Experts of a small language model.
Experts: 48 experts in each of 20 layers, 80 SwiGLU neurons an expert, 4 picks a token, a softmax router, a shared expert of 384 neurons.
Training: a variant of Adam for the experts, 476M tokens, 10119 steps.
Below are experts of layer 17 (counted from 0) of a mixture-of-experts language model. Rows are named router (the router's row for the expert), down (a neuron's output weights, with its number) and show model dimensions 320-399. Each number is 500 + 40 x the weight over its row's rms, rounded and kept within 0 to 999. Numbers have three digits each.
Before each expert's rows: a language model's description of what the expert responds to. This comes from a sample of Wikipedia text that the model never trained on.

# expert 14
What it handles: Prepositions and commas. Function words and commas linking names, especially of after University or College, plus and, in, for, de, in biographies.
router:475512433460497505497452480516599545487550483546502500520485552517497462474522450418409516485483428470552553494543498434445429470555513573476545455473575517508489467494518496508479564514446491481503458477521542529441443480522508497492495452
down0:564429506512465476445512538581489515430527546552518497561444490511461468545501471545455510445490465459524483529491556472490513514517533513464507493524528513491519493545462533498448514432593485443496481495510447514463535479414562495442453489
down1:549505532502509447568482586526490579522488535509527498436469545528493553519510520490497454497461463495553529573516500498506575507459501523538534507553437531537495512463450546595479524514523517489536522498548483479484503445540463557492474477
down2:547484513435493434509469488435514515460509522476571467510571487529490483455492540435504549485477505541560479507447466527488436528425499439429473515482428495396550438481506487487510456490515519445474426454488534460555500509505480592448430533
down3:487504480519514514437550449461486544508467535520516513513463542464470467491482517581429498444448455563416474482573478496499541454467497534483497434459584485505470577542448482538547516479456408488538516456618468461484479468445503445512468472
down4:546501479512473500532470535505504519457523470457558496519538478445478516528511462470529436479513488451449478504475493552469511551482502493509548350521515532517522475547448440492497551507534526510579416503443441497528487484527509523491434483
down5:576467538481635474574499529499510474553466419462470536487515467551474489493442445555515508504561467468475533496503508472466483536523500510519457519515494509598477470429459529525512531476543498457539510487559558507511521551511464502535488508
down6:532462520462484496541564469558524516482506519482517530568530428509515560537583500613491508588470444537525533435528545515485482547475513511511479533484507471547413490550533539494529499475482497417470469516462494456496514541540573528518479552
down7:467536552509553417427522547549576459454620454432464526485521469427544505507514447465618576484505448491615544508531444545545585542463526467499490559479513555499611382505447501484472544507530509528510450508522470510487514482491510479459486535
down8:424464539505542549503453575502514448557448525423478506586526513553484469492509474516541507488495514478520569441519511485477508509457526408430495476512530543503471582508493514469556527508499514565492446507504472550468422521482526521485544574
down9:423466451500463535541525497533538536545498522540445529540471457491520477494432513501429447413414469474470484520513526448570459463540519476486529556495592491528455526542496507511487551491514488519505545495592512546511455509472540486527506494
down10:525527475530466481545440367512484523549469510469468534473492453514601585488543485492446479467557503568429436532512504550512587486506512477568503573498495496418453504480501486529490460500515547505516492488529484467472533498560489479401544486
down11:498461504528476537403497507517483535519529549454451442482464429564436539530487499549524463467489524473537555503493463436524528538483546410655459526589459491559555547433460504476501582485567497465495541518593495511497491489454498510496547585
down12:558489513499475480476524584544444502479525530543503457515499469461432504437458448416460464601522511554423498454452495453538540459451556501511499537519603445481463455528484526489464478533536502460469505509463561517436561525489470554367497515
down13:499426527480483540401516505472545505486485537508578437571499533526516482526548534549540536405550490511492463463568493536534524516536524496501512507499471505555494565435470606461513453515497519444493476506475441514535490456521551466489525541
down14:484543519474543522523465437494517503472478562486458473582497556499526486490440439536470424482495482451518442472532514513542549547533520479498501463504543561578526586481470478482441565449497539545542508505546507539448516487499533473529542470
down15:516550516499439560492565481431524565482507533535492482485535570452547518599507540512466495474484553474476520478506458493456467460516538530503546513517539527515536503481471573504515523481526497517495450461547497502541516558476432576517538603
down16:519579569459504482458498482462478498519486499483585590472552477484497502476519520392559433513563554489482410504445433536478523519478494402438478538529512511422491448498550498472485433517418487506467461466479499489569530547517469546432468477
down17:584494495551502555499495482526555499451509457470408466499524532489543509512459490480462459474551498481464501485457510509519551483473561484472492482549524543534520563545537476495434439481464469537519555478487534534493567516500496461468552492
down18:563472496466507597564486470414510455516494480454485468482545535510553467474549518572573460582543558473593494533478463475470519521556513327544459465496500459544544590460480464487539528475555519465517476443440507514430421528550463531476503481
down19:554471492498536648514448464485506462462512545490496479436519504476439464500513502511525452589428530504541497481490523481508501523511512491515479514520563502503502665518472500468459514522524458407523475484529500463511489499514450524478524590
down20:450507514508505450581523452464524434518460538498518579541483484524408448525471538552514460427530497481441411502551538573542530436468504418498568475438506476554526524477465564493507543433403477527514590489485493511510471547522540518550412466
down21:423568495476465507548500496463482500475592573535526540480504511536452486513553538401511490515458594485507470494462532574481512480498562474461514492515501522547519502437551483506497538477589485452485520525586566463418487526504470517467501523
down22:449468421528467497461522542512532532547506532516480560499504525471510537482521541387541482509501475517443413559497473548535540488515484514552571528436536471482457480530535511480558499471550496515580531440528572563481531493504525485432498509
down23:541447468487514456522534564500526495487436527501604546448508517503577470501469464545516599493494478499455583481545443470489458423530451527467539534488458520453572534470469522476498545471479502517485496569478475484535491441521487470573484505
down24:513543501471526496449588526553499434497582502451468471549461540473487530525476439486459496516509471447431504520521477523559453520495483504537508495505600501554495521545499547473468447506579472486507534498529486565493470545512467498516486597

# expert 24
What it handles: Prepositions at, of, from. Prepositions opening a phrase, especially at in census density lines "housing units at", plus from, for, during, among.
router:521522503462462479527485428447567586463515468538447548458451509512454499508512508408461523510538480530515520533540543481480469494554526565480502523481538446551537456531520456511479544499447493455412503551508517497396524495476522491484552436
down0:469505451516513528553547502495435581545485505456582552530494489467496482472438506470517482537483506506519487525534510454497495515486497468548497491494544494557570607499568440482502512580518417504513398496518424537462526548426547459561482495
down1:540510508476525494493522495566499451540553418483474453492534440454463517492533592541481493593547517452540523475560515558459524563508481567548566469537453481502484507478515594541477415530496534483481451512439549554429546532490493491485633528
down2:562553486496471546554603478444511517541454537468539507579522506407581463438492482508473490491492489551445595499462461486512468460483543517419508460490513499548512510484487522488543526496469534543460530551422533481526510486547473487474409465
down3:534563494458557518533476492513466500515547429423436552463533530445491571504604452533491543590499546501496509464479511452503507475468540499467542474483481447484552486553539506466456475536493480492542477537517474452555476530521542550457529518
down4:503561447470533466456555453463449489492487474531472456485576506528487541460466470505507474541529558565463517437468464476561490484518508480460417465557527449438515395483522473450497515511519497504528536442528461492454455471539404534498535504
down5:500504475499508524568500507500481512570480463479542518517505524486449521472488488546529467522444504495507493509425493481570529565561547455481483540542476485536489469461486419482526505529526475493496486488435501489490478528444540469505472568
down6:514451531495537526561610526552521535533471494511503452490497462570491502431449500555497508476503552432479502534478496546543442575527526490523509495531509521493521460503521486445465475536498450512495456556450506494554490582549480451456546502
down7:550505492515421526493525505507484532583483450465444544545589562504434478456544526523520530491507488533528552485446466524494461518451412514519503477551512529543501468525506530495542469485533429443475488497510566533472514511490472478477561516
down8:534455476477547506550471468433516551514540551440507467506553509510441432579480495497544530529498509461509423540426489519456440448529479480539541604515436476476556532496536472413538580453522466522504479445515542435560517527501561480469512532
down9:553524498429481497530520382473480469505544503493474570481538438509488486510519440521506532465480502442511544479499510525515473421541473557462484451536472544455486458448486445508493539504491470520531495547555494483577441469447489501484452539
down10:519481447533535513528454526493504485479467499500511422541497511472517554499576515449539490503487466475539514464501522472438478487472536559546490463523526532491496474568527569502554539555530491449492449508483500447501466495501497457472426482
down11:517473497573471526447475521582471556487485524512451509482489468484534501539508487487536492451522488542538448498528487494540562552475486519530517526479571498488506556492525564544470490571532545515484458484584548442425558499475481487506494480
down12:523503413562547495533511529498483517570478412471598535502449493466511560461542542494545478498515557479481489447499485475489470532472510468473461501493482499505541471512527499473517446451493466520521482452487518474462595554490502515539541544
down13:517474533563485519551488412474444478475540515581524528469495557551493550484527475477549526493427481485538475489515533511562529422506494506506471541499518533445456544533515493590574510549493461516514460525568487527477546548450465488464497435
down14:544465494452510487507412497445545532495549527583522490497448423505495467469591545527509513440523545507417451450513515479426534480430520503499535485466477511481519468506519465527532512545467492464451445484522442483493547489471471505522515526
down15:490490495496520434507499542450448506593514537469540461535505499526367532557478496455462526521489615520512525541485473484446477547468559551424541500524450563472519448452512547454493508541518485522492489478448521501510446561412476579437539538
down16:460539485471518455520525511497501450531556425500490502507530474496527536486520467401493524493527474427501564471430531597505511489522520569516468424530525528519494461514507473501514538428469528466519530435530482481435428498461469517490457509
down17:447505468520527529499504458515463463482488476604468441465521487505488461461504459488497475462537501522539540505466455401450534499484549461525525523495453505491492502493433446456480559462438495524477485435510510449516528439539549431495484511
down18:572398429481492470563449477429489521507468522494541557524461504441609584513453539497527494462529537481490514425513496452398501487533544496574564524553500502518502486531543479532487511518532525503522421535518529509521556547493525471566499492
down19:488543553531428483633502537492548573491490512519442528573573461488485487493501491472514493538502506461497465480488465473553418496535518483532534554476462498513509521507493541563498559529496480531501602486490526512494521428443529487470474422
down20:487500486552542472517513501501537559509459391537491506486486555483514511521559513514531502489535393468469532567440477506512509489558489505470450548446512477533513538487482473554483592461435519533509576511434418480448404509510585486556511487
down21:494476511516549517510451515570478445593561479471498439426490528466575494499519509497532524603541508488564493509539583547409527501456430464515568478517568571447473401497454541454462434505541503464545447501485510514454445505495468551431520537
down22:517440532537475520454537481476488513470529520528529525541475472405544524521495532504465480487469498487521486473457531464479604522500459501445448487458531504453484533505593475468530447484519465492533533479515486468538465517587472540533543549
down23:451445520496509498445581443498459546463481470489527409429463465509525510514511512515483524494528511525514483458603517516477556439544574493529477542475476431463561431515521535488550485489456547581481482518417504481477521564427455513512488461
down24:483480547518462494524526548486477555457550497504497513478498429477490535510420466553522415536523521489487534519515505456543493511520489505458502533439486540511487510524536458478480518530497511540445546480506458525525511480428482497477508508

# expert 3
What it handles: Short prefixes, function words. Word-initial prefixes and short words after is/was/as, such as un, pre, post, re, part of, so as, as well.
router:440513487493520377485495473439509526469514479452452519497487514459520522574565535425490421587587501547481481499571515501442488486504490496516480478534495456536460472517472463522501455521484427543548501587562476571509399531498528533448615449
down0:456521443513498593452477477465482520492495562520618492543567427542510508509504486639436503554531486545449487520501493483488581599532495555540483421458528555533532511537477504481447470519447547469434583512409569488498436545499506494477551513
down1:489525537484486492536542499506540523415507463498492496544487476536483435513527544495533540477488535539469471465533538446522516460515497525533478569534528572492472501511537452471517463560545460511533394392512470411464503488541491540551497484
down2:446455555583477554526536535484570557534544466521450500480435525520542510454527451508490551443443485526521477544429519505448447465522540478534520555427458529481498548517576436442531533483528536405537554540469545482447518504532552507552420505
down3:409430527500503569550530519471486536479470469505525468553435542434562405487440473473545486486460464452505446424524571511510496552504505487524538517510490505576486494537568479496483532547469452497509531460591577509521543517505464507516496553
down4:526503497491560516484472520547467501649505445473524452432545477462526464529534536567509516543555448501483511450523503490453424512551509511481525440494556478528505539512522495506501581510431500508516493483543483495552461477495563518548552592
down5:477512484513475466510577500492497508526541399468457445472440472451492473476434484538507427476496481471444470471558486491438486494471470516536576505525455440524564443517542498491549539489519516513581476486476455557483493536496511516528532479
down6:567487468413524486499494467539510442510460507497587463530532473536445539457426504503469586560489529456474505578499482528505516511592583525474551539547508516581469512481522523469495467526479546470446488496484468433555475558543516543525537553
down7:504563510482488502470484522537481512591525452546458431529499495376489549496518481483504508486444535495484527489451531548447520483499489504539492508506425514536469510534531530477402481506516480426505449523452505548521487410491455413477494478
down8:531482561457526539520455536446513522545475503532464486511514563461496467428531491552557468397544503494472523541494509459528534424474502493531522531537487508519520594512509521513451531530508536492459552505500539427433479515471437475481480500
down9:458498515544437457510476569553558488534529420423485471526499479415537485499526464469476503443472450496518532555488457567478474491483549556515536489428490458487414544523614555505483488453507507506480522483491474549480469534572495519466418481
down10:471451520436515453520530504468580557488518534471484461565527501446466471440474487456532488497559544536471525481485459485502460427493493529562522510529514450501541477502468529536509494559487547521480521473516469479482479469503440472472498450
down11:507474484462529561454475550555478463470464493417429523496589482560557451500463499506468522464463518428545485534505568494520495454483474541537469451510465562516438532547534520501492543526485517514519519583521480597477531478469500581504427541
down12:438506521460447483528519466484477495523475423553471524454479532520476474505518498498562561489422516503391494475490570528493573461439515563472447465458503528461512532510531501473535510485547510491499502502532441516471472502528484477419512478
down13:517436556512496461521541496519481453561521436525478469424446432504490496504446542462452553453489501513522445497496592576401444504389405456528517521538519478481426463514463482539550467490485475552553501531569508501482533476461499530474476448
down14:569499493481564480493537517563573543522478483446483419527516415456450471531518544615469455446517479530593535546525463494456505524504535507483577511604489459510501512511460502461482501531528561454440515488516515476509449511459484532524566536
down15:522543526528491527458467467519520471490589489508561446453497474512493441492493459516513483545528457469518493532448447517478481498499462549509388429508507523517528487457543543521494487465474475469531513550451472447490535581488510518532477473
down16:563534452487455416525522568494443493523473506495527517531529534470541498490485486483472543474554431561493593497524536471509410451513455431500542530438443539531488526582532439472423491528432432472544493489540488481487438413534421466516495533
down17:496457474491424512515529486553503515449414512560533515565499498505511514451538430424448566524467523560583520534439461469539562486455523486585527453563495499510465504506489492483516509495520613481424564472452524546436512535481465485482496507
down18:460493483491487519424496447480556528522461525537525504464495483487517539478578504540458490539491529485489448474479453453492466531523445517513557434547558500492477498466461422561551542483570491449487528485466389613541477558495487511530482539
down19:475502541563441521537457537502480505462541556489558522434471513513456498477465485584458517456529500529523471555485584576524531486520498443529495493509445502484511484492552473498512541517581525491508484484515516515517477494481516502496428532
down20:479461509546458484461609515579503494517539521466445547468518602455520490495459525440511481523523504550518476545498480509473457467477468526463430595550560504490481500421486505595469463551525588574561439468506469581501458469601439468570444478
down21:475444550563474445452462527542488514529539500529461504473455505475495468483474470494494415515507538570467509469479462511514564513574561452568461555466439533549628436491540519463451473520541536524468395465498485464469461474516484542565519474
down22:442549537475480579564459538520527502518488548487454503514470481599527476486525537577543430470496490479455539494478542511550551416475464463490547526455541474519456557496464513515526448532502431458445520580517538484566468506520505524509514464
down23:490444456533465477413531467593492502475545466469494458411464493449529538458567495514450518495524491480524585453509526467561432453564502460574504437450496434502482515461460486558554456457445473500460438571511477451517488456553519446475562510
down24:468488494496560479468545508550429485517506460555509583470463486498611554403492501478577516486459507522501556486543485514544488493498487508490583525524476546536528480525445527601533465451487533452491556436526510521527504524570514509536511594